Weights of a small mixture-of-experts language model, trained from scratch on English Wikipedia.
Training: a variant of SOAP for the experts, 563M tokens, 5953 steps.
Below are experts of layer 7 (counted from 0) of a mixture-of-experts language model. Rows are named router (the router's row for the expert), up (a neuron's input weights, with its number), down (a neuron's output weights, with its number) and show model dimensions 0-255. Each number is 500 + 40 x the weight over its row's rms, rounded and kept within 0 to 999. Numbers have three digits each.
After each expert's rows: a language model's description of what the expert responds to. This comes from a sample of Wikipedia text that the model never trained on.

# expert 35
router:440526477499461519425500567446544511468515510502527472482449486432539552524494478488535463477464550532489425481520495443470533491503465534544546484563523480497507554517493550478484499492500498532501452490502495557539559572512527551493498424536402512431559485520546495484428567478600470471474493512526470500456455473459522532418506523483483550500508458496545422448487476501448494476484540554570504495538572536564493562494511546513489529523530566542506511524484439473426535537492459418480480476559459602418503534498534487445547545473505564526501485461614538449531515519497561467430494496475518440516533499479537460491502501423466451508481487585544525486421531489483558493482483450488579472452516468440435469505520504534474457512517511516476451552560498444603433499512554
up2:525477511431499552505528499482489510514522443420508473558494467493451490497459472463515529444503509487399488488499497551455553463444488502488518516462444497422533487457600541531515479558510490548527524497497502501484526511490540512506526511396476499492526539514397391443502504457492541397533479446521482498434500540510449484411535477558520439515541501466530486481474486524481484508531477454548516533505539511558536478554526471504525507490499516475450520443502447487484474484460530520510515589506425524505502403510531448475456449541506554448476555458460538481513482516514462442514518548569503432529561590506501516458468420511511527513517537522496528463543512502503473530485450535504541583471432526472590439465542435553552446470526531508491520659544476442484471446518554
down2:538425516465510492558481499546459367484484569505563522482524496467494392468535575485499474451501511514494408557499418462596471495555476507460535483500415490537452526474511559498459574512462507480478521515450501498516592499506484455495457490500462515576489555494560515430459572497472491454509584401504465476524408479520533492504485519396554504531532507490530538496530475475498475509509468569461515600486490423499554507511500430405527549475506523453502461495524580582522567494487520438534544487529497518530530507497468531499506552526487470493490501455495525530455572472501556413555470491471490522535464505502459529515520477528500481492473503402539548503452506556470522483481450516457567471450562457534525478538470522471532519534478519501469502517563530473451479535467481
It responds to: First letters or pieces of study subjects after School of or degree in, such as D-rama, D-entistry, in business, soci-al.

# expert 58
router:470459491554480468510526462470487480474522487549517478449520431482592451521511522431521535460448546539542479469545473509478472457475441546497471473558510559451469433499460506522458505471528441518517489430531525509518486495455476433524530406510411491542464525488452524461520509519554418426444551519470546447542569494501599564540446519468510500502494435552577532544567542476511469551466519504560492434469499533462566507610595517401501505506542515446508497521546453482527484464526522513518533447532409478544399504480565444523529543496499548507522529487483475479538508478493514514457486409518513602470511541512475519490565463495539507458491514488505462521502461494450541502543497507476536517507503542418524526539570538536467497514434496486543533534470454487540443474465431
up2:489503505429514486512518453489582513459518454502545469539519527526491443503492457498448488505538538599510502543506540503433483539446615505425483439570466443515502464446508453447505460450497532505500489416475479535493467449422439489491462497503457442509479530412501437453485482441518443538478516463534527495450475480544522472508421579490571482501481523495479502499502530562527512511486386541467386493464510423501540459503547616538561470518484497553478506587515522470526525533475494498549521492531479481546492535502482541501521554560533483486467532483483543560486436484500484529520541453540499541499562461570531537407538519523521496517481453426489491477484553511513449574573493567525515419441510426511499498445490501523480473486492496483550419517484540508490522585485491
down2:444483529481544450471496483529521450487465464494505498435505492446471498506535530486542439506449462447480636540526533473533519498463557544465532517492522537452476427435500531519545478408608501506534479502488517493488534547425501483498570457533478451539495535431483586568556456493442557495463524428489480538505538470481448459472466473454547559372527490495543482555474520490499568554475556475553416493475525470562517475505577545487555497449424478464523470518452553469549534396509521503475544519515473486486515480464522466541494562448536524482483503508508528494513480490472505541493519533501507513508554499517500472513440513554520464486406494490476482521528497564455425475512550539500523463517525466464532545492538559524468510421618445477507522530568453574461508540478484
It responds to: Blank-line breaks after a paragraph's last sentence, just before headings like == Plot ==, plus sentence-final periods and clause-opening but, It, He.

# expert 32
router:543537493480491492488463487505546484494539551484542579468525460453466481459547486519492553499453473523543508479487508496496494490506487475556491534546496523501504461502457448465580443512438471512544462492523573441525560423522537536522438499537500579508477554563495457560474508574434593491538546499547556503457533468576492506420541456458572446488451484561504541577451512519488500579534535442513475512489539433530538499526500396448581551503511513504497451479478513462463469485608493435489460526471478489545465508487489486478425539595555437504568496545509559521523519495494458453465495480474463535493493415476510470490541554521532459431496472541630498527488495502450529452521460492478502490550487512473424514479472500498419425448511558502507446499542446545550512497530488
up0:545505497443493556523502479519441481465545503455489521526490446534477503461461593451550537538484463539473514511485497496510553505471478467490508552532477530462526539488500480523567484537501518525507476510521503503496479455553447608554520508467399462522502508511537518513511507434510494488434493504588505519493472535548521522535479498463461570560540431534497548493466472516554430453493483503500520425524451525490512507479511552512418510523564492544452469436441487490508487443498510459524445488452599470464547492453480546461454535508518498548549479528533475428519481493521485443511514493544479452574523518520581448521516515510404449441517485480579493530571463441435564481402471528475506471477474510425450466538581453537527444551549618560524454480548466492491441519439396
down0:586549556491499489531502506483509499456468556514500529527548523499531556496491412500435470518543508473454454530543560490532459500470500514558480455476522486566447560475527530512441510452516439518524490533469496515490526441533487532503544491489459482483489456504541530545528491457501479446429430528479579496456449521556465483469463452489469519488534466526549495558431379480612491490452537465382425492511489502491476512482560478470552546545448475480408471504470530474483513498552539490439551574458517544519519474564548520478506533526489486543469519499465510440480483473474472568495494503467422597462503458440553491473524502458519458438506587530532539479507575500507642462497462442427480426523498536470472518518548539529518530488532478474522442554512543528532457481530464
It responds to: Middle syllables of long Latinate words such as individual, retractable, establishment, exhibition (indivi-d-ual, in-di-vidual, retra-ct-able).

# expert 62
router:447589453475527513608483548436490551538448464581468491501470490459397541526464554542513543527562501412514536530440556549513515550462489444522489524465561475488489502491509494449487453562564477525477451510471477478495533492523493573552446492491528519461543458472496425494485448466541474470485492503461419481496508413478481559463486524461472470491592494436502478517468486491416553573494453554445486483512538535505466562509462522541430504491491547457558556429432485508510465421562547490523480503448523521547546485499494517544493488476528459494505499449511462527510531458506534527521500552529560553475478506546468421506481591472478475522538503597492465485540557492528519523497516417574426533503475586502495491509490447495458495457496440489546477475543424469534558465527505
up0:493538555489501524497568519536512466531511477482488530582469486549490569494456530454500500433546554548528468501496480432524508523482518507474467512516470504562485519487471535504536470499477544494517462443449456538560460547477447485453524478423497413595479500467402473499503495419504494542448536584465551456518574529489526531499462491468508491471487533465483450478536481447515429474473539542475495451515539449528495474496567508501494436514446429585496541546494602488456482422526518472486516488478515494509529545518490529562492553535478545471466574546506584595442471481478534532485523511475524526495491464423533531542532475421423380454495559467529537460495478517526509572525495495492508520539542476521567513459447483561446468441475510506514461619506492508486435560523434
down0:484477462480504458462513435444470543506507424506473554501517491554499497459503518477545551439517542468526456475520464532410490525504418439511434476550582505489511410478490539435516502518520455504545540438481515533445465448474537508503559546577536548462430519531507568463493466497463500450446536507526420555544428520483499529490522477505448461492501463550517470441459515497537492529512503540539472530454563542474520484488494497566493547498447541478526532575505507536543526528480536442497512470505458496492433458569456504476457535507511601529485522548506477586521511440558437435549469501537445442523463456480528561468540482526492445489471506482534491448499495477558521473498434517461461553504487505514595551500565473542581408457487599550479548513446521563495521489597494
It responds to: Years and line-initial dashes in politician infoboxes (- In office 1966–), plus election, University, and separators after dates.

# expert 25
router:470431503497471407478453452514461570486563493551545505478532512508445465468549543491469439475540422483514480515447534491520532612491518537531483518516497440528560471522497491405542493530464536451557455519570552538536523492533524538508467528510471528491434473520560472476601531502522550489536518469481550463494465513455513391522498475456549445507538537415457529510490467485501546566524511469444514485549510492498502462533524417406546555506416529512462510497473534564471480498516442490399520455497490507563471507539474502538453435506522429457569531525527505585477445493501512423508516471557463525469473502444462485523462496495567556446596496516497513558525504541403525503526552491537513518548454493475506490596499555510497483462524442422473529487495503511480500514458492
up2:519458404546495472534519549467511522460476525472527450475501514519524574460537502482432423542464469476514592557492522456554561467520498478502550487491551420515432460466467455474513474545586552486481505508492499477547445535539448462523467517484450471456524486463506584520547445464508497531480481509519480454441490531504482502554454499518496533554478482493463535531472567471495491489508495531461410550520523513504495456533604565474502480571470424415494565491464406529463500455530446548520521406501515479453503494534450554496495482564454543492499515496559533444457590500551541518511533475504557502543481561524456469512512498446529391452540541484529512433490538499534471505548530445565545449491492482485475471520467520518525472437484508493569517447571498394423503504535544
down2:473442551549476456486480555487518515489558509483498499522491466447504499472446449444518539513453547533535463535542447534466532544527478557483491572441487451452431582526511435546525503449550457557438500476506520416544557447510478511498469504486417566497489558498452424494480575544506535519490446466510540507501507461451479622473502489517506523522519584497521488550515443492462498348495510518539520441568571543452541503489469539521575493487519533556510493487517439499439483569544541554516539468536507560476421481441500502527545447482411539547505402511518501461488486497542456467441452492457478487464528484471493448600538539479520465481554512586437531507495466471566501453524542559452550475541490498479510494469506466492469508456511465501508472498518560502517508481497512
It responds to: Verb stems or inner pieces completed by -ed, -ing, -ated, often after was or be, such as considered, installed, discovered.

# expert 57
router:553436564523458452534545500494500485547581527526475535508489523488460550482485470559507457473565533436565451507473548509432534495464579431467509537498519489494539569509462487489473504428489452456475480527548559456528548481490521492446513555503513509433497508428479529577480463525561539490473581510485548492531486579492489564411509486539575534523506541470476489527503458543533522516499528479496482469469528481477526550553478464520580522471473466565505428554428477457447528557543472399511506568478543532530471526531469483536474435498494501520464505556527504455527452559461521445540505509466536519458525521430473492455411508446509621453495512451453468571566455520472470427508545465548492492528475508565400539476523487441519511547478490453506525552554520546509467530533468
up0:466494480509488492500529490466422455590501547499413498472469456576470565478466539435511540507413560552453453463497496483571493493506432463530540457535475512541499477502469574519453524536510489481607527580491485450489537494466507475525453494531554504499558519470455540459430488526512576500498565503538513523443497542560563483504504554449525530422496446527484477489503417444502525461455494483555554492534464593529487540491539520517496548530502501548495556453457481497500503496497474470516483529499435573514511528502541549543488477511484512554508490522514551498494476454411517498445517494405497556427505488473533533519488524425383445512489449467467530505530540391426605497522502517510439447475559453527476515498527425510449465497511517563547491508496425502478482530455531
down0:458422557525514492497405384464519487517458469493492433517501466475518458589539524578454503492518579565469507503468486521462499556486437497609467573447510489430526444546566475483539488517491518490529530523521531491453541457530524488557553513459532512500516516490497506435498583545429532420505503517487466460515517476524500495462549490428472488558511502483540519487524411505421511415556473498546538506454521565512506562498496542519457509545490556533460503529488542535466460508514555479437448474412547481452515512499490557535495436499467447534485439504500531507475502466497498505546470565508483568456504489527522506545543454477496521561426480556569475460480475482431519523502429497521609462531468496508562502498503505504502461555418533497467545580521414481467526512514566
It responds to: Inner pieces of ordinary long words, like p in accomplishments, or in theory and coordinates, op in cooperation.

# expert 18
router:563579509535527440425474554427451496539475516475449430461469481492500520452494477564532454604483513483412545543547518508520535531461512541530470527501522450419522456528531502470433517514524526461571535572585499487569470498524461495539449520563452528479444482468516461493531476575458533515442469444556444519541475447566460461457526493497509498544476474455552543461489537562513474479485545511592490465489502533474512532452495546485516491555510488547556435449517522494540495436437479416501554547558482495482519510533539498409484450526515442482497499502490517441552535509456471482473487471473452485487530443455530481569469476553564537466473497533498552509545482446537547514520436495493533408464539532483544438526501464572480550449497484564534528431545561496484508436534501
up0:528517476545497556469505442499516454523461518538519575506474550518455439497497499468516498493403520492512478507506550490538561479504457457442521466494491522510549481552416475475495500496468455433521535475466537556487580472421449466503569520495429491428466513555517477536490385468440476472553425539551572538433542486569576529518503465497472499438488556530491465578498459540511473442519418522455444595520465519508571509520486467466465530471458482442466474514507442462517542505529462490558479515507455484550484444488500488550476469497523464532499490477534547522597526454478521446536516479484561450461516536576474445468506457385559500475512541470508518551484612454472535469488553569529508561501575491498448501525500493477528541517478432500515560509480525512450507458530473
down0:483534433495524492476516521539508445487496503397489466465542462479549452501461520448511545508508527545496492451459537381477514502499468469519521433394453493515514476514489473484542539514447507522457540507432511534509529514459472443527531496508516445558507461537423535516530459504514493460541464508503454469477573533514510516561542570509517488556481518539543420556526480513470523517516539546506508509472519494463510471467506517420488480459401470424443525539483459447504554543449457469516529495456482449490479526474535526523494531532462483511458546486515544568513520399527465553612477442583517561524519531559460605415463480511491549527504546503572542499515493495448440483531511585536518562521498424487498442486473522447499449526431507503554423513524561550469554476524579
It responds to: Pipe characters separating cells in sports results, election and review tables, often after a team or place name.

# expert 11
router:466476545553528502486471469486431472511567523472481503493540529479548443466537526527457517494467481538546561468493519557557523491517459516470523473549568520503466554442491486487584476418463547552583521519494431510411490480558466486459532537414598484522496519511492466514530535471570452453453488424491505493456521445469518524477490477584585480462498482517524495472517481482509456391522503489521490470501524551569605434542531503465471488487531482466618556561564491524535505531408465470504515491515536490503479523496519488472510513525509486480527549466539463497485527529552503484517486591435494436545504502494526456525476575458505497563456510475525568437491502527490525560432571472474492442459515585501561548472567521434510548482476543455532418487483485467481447501562510
up0:513524502468493501425468565510439474410462559470549524548447518526485504529549458515500449525491444472510452472473424510536498504526522503493473570493512512488509398472491514517426521541460537527554477507575456521491442555474498467485465449595524548489502489526497561488541478522476528445548508464490458544494469426487528484509511428557478462478474569509497476543469563525522505494493520527501461539546509468504484455529543558447522553377508497527460466513527483488470556509503584514511527536532482473459431499483486430498491488609494446546506506510498548534490482437566506555453529433537436498447473507465528519561486520449515492448504459428445547584476419501506516542494544433508448411531532497484534502566418454544521514468559501523440537494420441509493552414536523
down0:527510480510460496477556514442544513478508531523546501523566543554548572521509500492507472512501477519478499541497491489471529460465499510492476474494519527504540373404486474433491465480474426501521493541563521469520565525501398501520461470521474500558470505496548491497415494524556477463536482447468540521502477506452529463508432445479556481507579516433522508519455444499476529516479557509456416520544509494523513539504437531473483476500469477560498452506498598477438431461516517554512504563546463525532460498480476465535513522575487506514455494515462464565533512512616536483438582466492452524435488535470519541529429564440450488472533516522433471536536461462480594561535526460481485455588440450530516512575490490463561430461541496523422531457533582511538430489519540
It responds to: Words in historical and sports contexts, especially World after during, plus War, Cup, Army, during, through, in action.

# expert 12
router:464483490566515520439542465526511487454461548604455582545456541467559505504550463445529443459546474476546470468545520493508555521540521508570424523507453485485494532465505556562482393499446473490456425528524545576492498467544548517472505527537515496534489573459537515578479471563450467517511461517449473503516483493515412464505418507517527447500522428477497481505492437527534435411558492497494425494417485488511558527539509510559542543578429532532443456458483540492512528483471511432525443465477500543514539575493486488538478505509486552549491495511548476462498463528531518365467481498489524543498526509556535501514466473530514477407532507468555466533524472521435504529532428467413530492552523521515448571483494504485497458502534430541507476508558503514530503520492568
up0:505540487458524569527496445548550530533541427536503471467450504497517505555495516507536448436501516502547496558495484471437472492445521519492465553494526493471480548524453522519507419398501566515466503440449529527565453481557475414522526459510531468512486544524508574513485465485530530468490447524495498487490431499492541438436378513494478493503514482597475511506535510611554503423485493494418546503469505537470511520499508577491450536518504520538502470540504399514456507506490513496471463531493502558504526454447462451467459481467459484548519465502516558484470533538505494464429521516532478501482472517460529459502528464493513536407495474429609466459533597418519516507472523504502548449515518493561558578443489434564457383522509554520530450559499519479501481522429517
down0:457489524468559609476485444528527507544474516525411530560454522486527519464549503538557495488531497540477549417500487478492489471487511492520511492514586459466445511481460502495439468520496473516434578464512486500602495438533438468465520529512506461518541477545501469589432510466492483403437399446481487426553425456466474577467487582484490466507483452503516488484517452563589575459491483547507476503512492520532507507533490473600513471507497470568436422428531445498533550474518532491542516482487455512530458465526457450537503487520523454564486488499448515529418506487545464467478462552472429516469561512524491489472519529491460488448470494496474567485545511527535569619499469504550506496507516544470495518483510499507476458586583462461493502522518523572562490546509514
It responds to: Inner word pieces ending in t or ct, such as f-ut-ure, arch-ite-cture, proj-ect, coll-ect, defe-at.

# expert 22
router:486461495561449486430474444490494507471485517517488519412413585576529499494549559562546486461482554420523559551496433477519496464506509471432497455509491457499442490522493465454474532452527501469511467527511433536427497456442476556474546543510543502519491474546440544503463542530548486554475436539513478497507528470476516452484583456496530480526506574519496537531530533566530516415498498441487563488522521421523494567582514419456543491532535513504489512539532546494509504558510447537500625502507516526565419519462543479515496481456430507504434537613509506496454432503491532521503486495526584531549552510456452509461508473460486540530500497472564463539537436483524409556489421523501550504518518511431571471488519476517512487486488534430432446482490465523522515510494479
up0:469530525522491460486536530502534471541505471588496530467482588484435475480490475495541541435462494489534473543462508419514488505549555530490466503468511419547549487440485495495468527532501495479517572458464471527526443471493460534468506458576577505481469510399457480421503480498488473423522523538533486522479487516486477476519483410457557448490507526475488526581525496541531455458552465485538532512601454560522525507572523514578551491476560499394473490487509467465516517494473531484517443520508495497450531553472570506522422448512497536470502482528522476529508461467515451503413518498492508443541476515499503532585465522523553388511502553509520564437457522522464492488473493497495515458505600440441586470502443529472449507481484460496573538429421547425511602527462504
down0:420584545465498490496417547535537512458499538447502442497505586483480478509497488422538524451513497491488518489533533460532504484552454502521476519505547404567504535513525498513493539488489453462492537538428491436514542523493463617507530497538444483415467502499420546522534486487450488499539564427530509419407415472556494515558518480507434482477504486498461641466436440564509558480458421534532500475519493508448508491579593543557504444473506552468503457492565469507521545436472524458480503516494508537463457519460477468523508534562500523506468494468510559511482490488557433544542490503527508488501511460454454550545510518508522517505502453445520602500543483432485511441458460557471488487504542507484522478492449491461469561590515519524493540506500457506481535549487576
It responds to: Number tokens and decimal digits in tables, statistics and coordinates, such as 19, 10, .264, 2:05.644, plus dashes in ranges.

# expert 14
router:468509493484513460525491512429510504488493470538502492464448481530486474521475456480456467467534504486447559504530467514497515507464475560481499502447500454567555432509515513516481496561491507543543575449476510407453468492513500504504456514529486409529474512576555475441542484583538430477485511500513472513556484527564500543455523427459463461503494549452602476517496542527527447539509427419567445571557517424481503510570482547516462480469527587408552494453540469552458495497547468381495437513514492480468543515501473519529536506519437459544459552457493493511549562556489472516558500522514582551487487428556496529510542513434466452459501503559491469530497490488532402565430481514471463463490469513467491415563537411463526489449513446490453534510518470503497514499439542
up0:510505466573471539440542553565439432530450494469462468541382480487579472527490518540457465524516489433489433478546553505516499482545413477394544481471456459493491484487473488564491530467529598580447511469510562471559463553490487507488515481519528526483405491492536564475505512489497513541531536476544558528449456506544495530522500500509572454383497524429499518535513522489457502496517497525438513479547497497468482449509494517537493495574489519463453492522471493533477509466494467534493549432565504452494545440462499551495426539473503526453407474459496470563529500515489441548475503506489467480557481502457583558528455533505580562548510407485504478445455479461494527493589570476488454541526513539534565539500449548519473447512504529465518500497517510451566468547454455
down0:500450556505407485533503430504545452499532506546530562470460539490505435482428377516483458559474406501519545511515472518491528510500487512485482485484468495500509488536553486550446509516472483499527491577500511477491529545469553482532533561513569562500528456456573497540570541461513478510511463531545491556598483484461505488557421578444480512563509502469517594485529610444482439543474534502459505510555544501455488498540457507570457491444447540487510461464522491424492461513541505491468451437475599497478500501528487541470493471527614452525531459477493465545549474524434511483472536564515500498420500459495574494554526474542476474532498468541483461536467424493503544514439482438484492526477498554435441474481459507457500475499487489567466522415542556511505525543450535
It responds to: Commas, and sometimes semicolons, dashes or '),', that end a noun phrase or clause mid-sentence, usually before and, which, but.

# expert 46
router:531475460525541463437434465485506545486545519531520489497543551488468481446415495561570535520462445510551533495434490544469454570484486520515460543543504500515536479517522514490507477505564593458482536504490402456483489486534543468538551576533544479517540478448557547483568507500549481457523534517558484458535472505493588492463475524521485530525527480478544508507425521570512598473483397466528538482576546488492506517440473553485474510459474486467521511440514470559491513491515501463442498480513584505485488522557478495491518496467440463552513500487498482461498581464478539472513501578543440460536485434506517594457614540503441439544502457464509426440544536525450511485493441535450460475451502593447504459541392450570453530462498509486492560474494507510476480498467542
up0:550554517499501448461467473447507506446628522427509472567588514473481450531539566515549428498558553481446506502489511454521514469453487420547513511572429515463520540475473503597522488510423494479441502484583508491533551543522451553442504461450510531503470526544525421552535465508482546443494599491534549495467528461563479468452471463535541475434464488501507394510470554500509499458486485530441440505405492500514501522439515542507570487541519533458552528503512459531420458512502506484514519426523529499450488485507520493444460519525479472453500503565498495460567492544582449432525511465504493530506491556506490433540507542502463510573501526486523408481555467537536460532502522462499455517482517502563516462445442526503534506488493502471484471599513492451432530518460467
down0:506547459476434493524530511486618505506488551405460534487491579503522543472406531541510441440544466531497537503480483515467535572460590523554433499501539553477460446524579440508469452520502518440449485507575472487413482480531532536485527486481463479527489542476424529472482490478532544525505473518510517568509475451537474479522454531552467489497497501541452505540461499516541486503380512565535497538481566443475477455462474502508465515391468509553456483499510503511447506479515588464520533502495516456498401444505526488507509549486425467514524565534583572524534535483455519580546521539551499595519494539531417567482481594495501523448513522472479504449464588511535491476477461500534526483508530497506504514481417488461467459531533492503457460471484530459434459503485496
It responds to: Commas after city names and place nouns like town, city, village, region, County, Stadium, as in Paradise, Nevada.

# expert 4
router:450508519522453440469494510585583530528511517513552506524522534477554511477533503543490502514601499428511476561482500542484488535470511452505532525459491475491505510529590458545520529433481496506500563451526525533457519541430502526574448471471565535513525549502549437474486521530553454559420539429554491557482494494534422465470444493424510564454480512511532542499473402480501471521503412461490425446444456427505486462553479490518526498546485520524461531499503520443535476557535521518432583499499503524481468441490444514493465557439444584496522463526453468424481488525458479493501509560533468400495468486516490508445552476441525500481568465441504513526480480466456488520559535461519460521535533478458529579466527524585495509461582507557487530511507501555513510549494395
up2:511526473527507510455542595573565566522473507459557511526537542545452496503509504539493444495434498487446514556469463504546457546470565569476498426528499442599438473537536479485426413505548488474515517535445486517468457555488558480535536486578494535553515419484523555554530457486532395549503464490525484447530521577514514447445460486414472523500493502472476516473487476558487549535526457535494446468584520461418503535476481514518490577488551451499544434471467423481502496514462449508489441511520523461561504508410414496422460499532464508494489457483481493537543482470465472485496520486526527427550468499506509586514433525536468421566552504498470436525468566494462538478461425489508512450460472513444502494547533525534489510469543485540474498504552506516484428494504527
down2:505514545454430548464520523527555513516483556455509474523467432551521524420477519502494452518440477539517583537514511500482504545465478522505476530516510432481446458485483452493463470528524487492478486543539520517491486530531523564516481480516385531479407568506495533489521613507531492554507533460439510415444486579616500495478498507527432539462516535526536544528497517553511498476539472466436457477452466470540467471571579563553448567522491519486467451539479503537473507475500468580544508539454499549479493495580464460504499464435484508533569498417562488524470562495497481457495466511433527500474532552518463550413528450460504479528438433466461468482533451570485552544464488482477503549489485519545493436482501423451494457505590466432517478518475453577546522455473521
It responds to: Word pieces inside longer words, especially ent starting entity, entire, entrance, plus fragments of names and stray UTF-8 bytes.

# expert 54
router:471516504531509536520461557518530522480482428428545481557501510523478527504539503508488452553478459536517486486419493557509461493490493483533485456503458476516457559524536406501485499468554497462429483491573464433544569478531479540522408498497448521464483506519509438467396555483513444460503509518556520447474467497486498570525556532497492441459495450524473484425549537508501560448430485579434500493517519545416504517492485570516535498495533545464481513540509557492472477501488534468467459553484418461508412464469468569419535517540454512529399518472463499417512542583522526565438495434575513533530501453589523493521528439545467510489455467526495567509499565564547466555530574547477459479479560493470478491480481513515508447532480498552473430532440490525521520529548530
up0:517520531458548474558534517545507429524575478465513528517529505577512575533524532478515509561507511487450458529454489559472490584481507472505483492546445497468548474415474512463435476533494499517493461440533468529493424452447463431510432442536529482496442493519501488468527510575479508460570514541516462497567571481484499485528535478450504475397539555513533452469496523513474442468518511530433553515465457504485573528547569430500525448503497528495484492467481526499468483570510524467498441484425468510482486553460456470511464479480484507499444464534499516486477471611507461508539519492512504502430535582472468412476494486489502593526572474446452602588502468460526490509480479478534423520557527475484572416458526508597542482521470490506450452469474550570523443525555504
down0:516447464510531493531434471490531496466475527531503453492532526507476530546410491568474526477517452524446453487530424444555525520517518433549603476470469468504518525445541501593434485485525470452518539511504496512530559490567428556516520574519502521612529492458471428579465538521547471430467498533494534521462516488500438533525559514532498466437420529554572546479466524505464497539540557509518528485513510549517455472505487502470490531457455419522482508507463410513516541473455536540471513440506510538462484451490511524513469458530467466497501483563423432526485552515475518543530506451479397494510463564545535495521418541489506468477485512454478487529499539563533553512462496455472531447503602546438430547535430557537458496516530511529452492471440554494497515467440579
It responds to: Spaces and pieces in album personnel credits and music articles, such as lead vocals, backing vocals, acoustic guitar.

# expert 9
router:489519467422561408560487502536553481498422539460427537526471475568483499573567473492498459528413462516534466541510511467529500490546493461484592512469485450472429537525557467441439546564520553495423508493524465552469460550450447502442438476495551440431491530481444515514548545497544478417527556488495559487487461422607458573467527564495455497486501555458539449500533482504518480510597516512486494468436576483517522503502525543510466526537507500471548503439499487534511539445513503509531529495475509527460534469574500467522535537481541454523473554478567549541513517488419459498411471474525502497517501460475530444460511561471478566463504484465514498547501549448541459500480495456484473457432513481519465448509434569563488454497530475494450499537513478521420511445515540
up0:548465452533566550528482517520462487495516491573521462456538478539535562483561461462442507541504515532449558421495533564494551517478490452466485496464504563575539482502466520517537509510511509486463559457578442511468500465507540517431518570507495506483451573486440437470545459545497464436459512410471543438498489541570540459469485516469508482482483532419461471530509474581542523481504518544531436527506487490464454497432482495515441528433405439486481514534512465448511535447440556389482511504564509484466458572521563489480442510485543501510410546588598561523550480478428470437438516524468570521444473538533541515472513491462450428526501502513445501529542515520510519504465461532464497507512566521515494469507481514470508434531447531528574559468451472498502517525512501
down0:569542486481541504515436470518484393529488474512551566525500444475518445493479458492543548467459486584406437528453537406510520479517519424529482491551468513505530449490536462504553500526458507498551501474468486522520499516515489483529498502516444491445566470566495529532547503494465510555559414455549473495474495489448530503566467449537443482514470590591502515443426438447456491493449455607576506487527522539514532569481451473498459500550424516492560474498530450468532544502499453466580494425470465507465561527508467401453527485522489501528556450502433471548445508499562500547551480516536491490513544527499542501485475554501541548508478490482538512456429553508452541504438537485502498500480561523513539543489397525465481500471518478526386499501496492493572530517468509
It responds to: LaTeX symbols in formulas such as backslash, braces, dollar signs, equals, and pipe separators between cells in sports or election tables.

# expert 17
router:540488462488489487515495530475491499504544471530433500454470474546578458478495445482530491434513454532440491537553576439564533474511446557451496515462517503566504464522521479485440503506501516462455456510470444497484533564544526508489499521476528480447536514536478533453512471494528466471545511548506457581503476552538563533488561513499518449430439537452464578448526525556510449528570584484522552580529450546509460491483460446511557566419479420450457495538571509439519515427457459423489483513512527459489574512521408445505498439492491444455504518506540521580460552427528544534474518432490487488504484615512552571460497589493507463551479519510469534453448531523464534451464496483479506433534536498511513478508514473490578496519462507454426461523516440483576487515494505
up2:501464472534522492444510543563468493489486434517479587535569494511531555479418541433502423557460487523503486469464493459485472493485448451492541530496504447446524391428541509476511482546471470478578519468570446465506524457541509484469480485503496576569516485502557489527513450488574575542479534422507481558479470499496496526476506436565449547499504477565457435521569501522526530485476497479580533545490534484429499483491525539434530540475547526558490495508490535482504464526509536521394487510525500528513470512451494535428539436465488471511519560409538509509534524538506408490469499552532577547469506470535539518451517454460417481481481485440481482492531528458503558510460493471435562478432548543458528508479459517487560482429551518527441434420478465469502505532598522
down2:502533424540497485523509600448496453519469508599474484507483530480471477441440511484477472488501509479490526508467562486499453494495487586455529489582482436503445479415469567554451506497458551470542496553557493520569493502505491454503441603495445396489513458550453469464545512563541496563507474548506534474519516506464452505565552558485535508495546414547501494572524454521513442539473538483524558399533521498602553468502569485534532492456406501516500464504489477515470490544541487417505557512522551532463446515508450478446447444489462511512515476491458548459416498515485566480496469501497501583537492515472553474545504473512467537538457510512440458444482513506540545481465491495499531497453415552487523493504580476452501474434484527533485496458485499544543457473581541
It responds to: Prepositions and verb endings right after a verb or participle, such as provided it with, related to, taking possession of.

# expert 40
router:519500518516592413504501435512528505503549473551521540507495417498423521459469534494476428430479487453513465491555463489554532471501540475489527486471494473461542475507464419550490440452529519519490482553532525453442513536483536514451481501538554458471532462531480511460478530507472494588540460562493532462560552494520548495449450494573447560527528466557516460571507535526508493491479588442504451454500466461502471481455466456471489475496507480508525501519463402496418443487511546488519552473466483533474477546516551496521410393490563544523508488502438496539461544523473492517416521447534556555498528450483553479526523455616508529549575458524521479579481483499570557483531422458491590503486483524516532484509565445432480474496545488551568492465568529482501477532543485
up2:545495460505497418498515487510555516537562517472481504448531421508495470495458517494491480458446576459446523505484576483532559445495499444467586537478515525480519581453545466492549530578580499570559444455504461627440538504491562491502527600484470478504442510558499518469521486528463500487487495450500520585537455530529536533502462502508502504548450511470476519451467456500453464493517512452442496462476568523504483540492474470467501515571471512416475489523528492550554588462545510479487501554503493454592507502474432524461494462523488523472517477537509470418532507515542462491494527492441597456492532452496471495568557510521475439468565534477502556573451473547448456399428526454447526503455487542474523494462520545441530490496526477533542491454501446536517498583442487
down2:478552459545527459471511467513546501492465532535495487474554464497531478476496550461439531434541529474510526494520510442509546476492544561515544527542507482531497560485437577519498476489550461478506447414524550470449495463524488469396565517511438464551517522558465516473457550467460574481529451444433501502530535522535503491489513473450522542428500449474566442472523505479497484600483510444553542497460486476478531483508535490509535573462521513489493474494532441499435621503451469480589463486563544574542497489480455555464464459543493446452567479514554503522530467481455459566504470533506521563434473514441449534579524481547523469509409509465482526582477526526501444468546528453402566491480483491481547419412516511474561485553516471503525535535490476525494506585504515
It responds to: Line breaks and == markers around Wikipedia section headings and article titles, such as the break after = Jay Pickett =.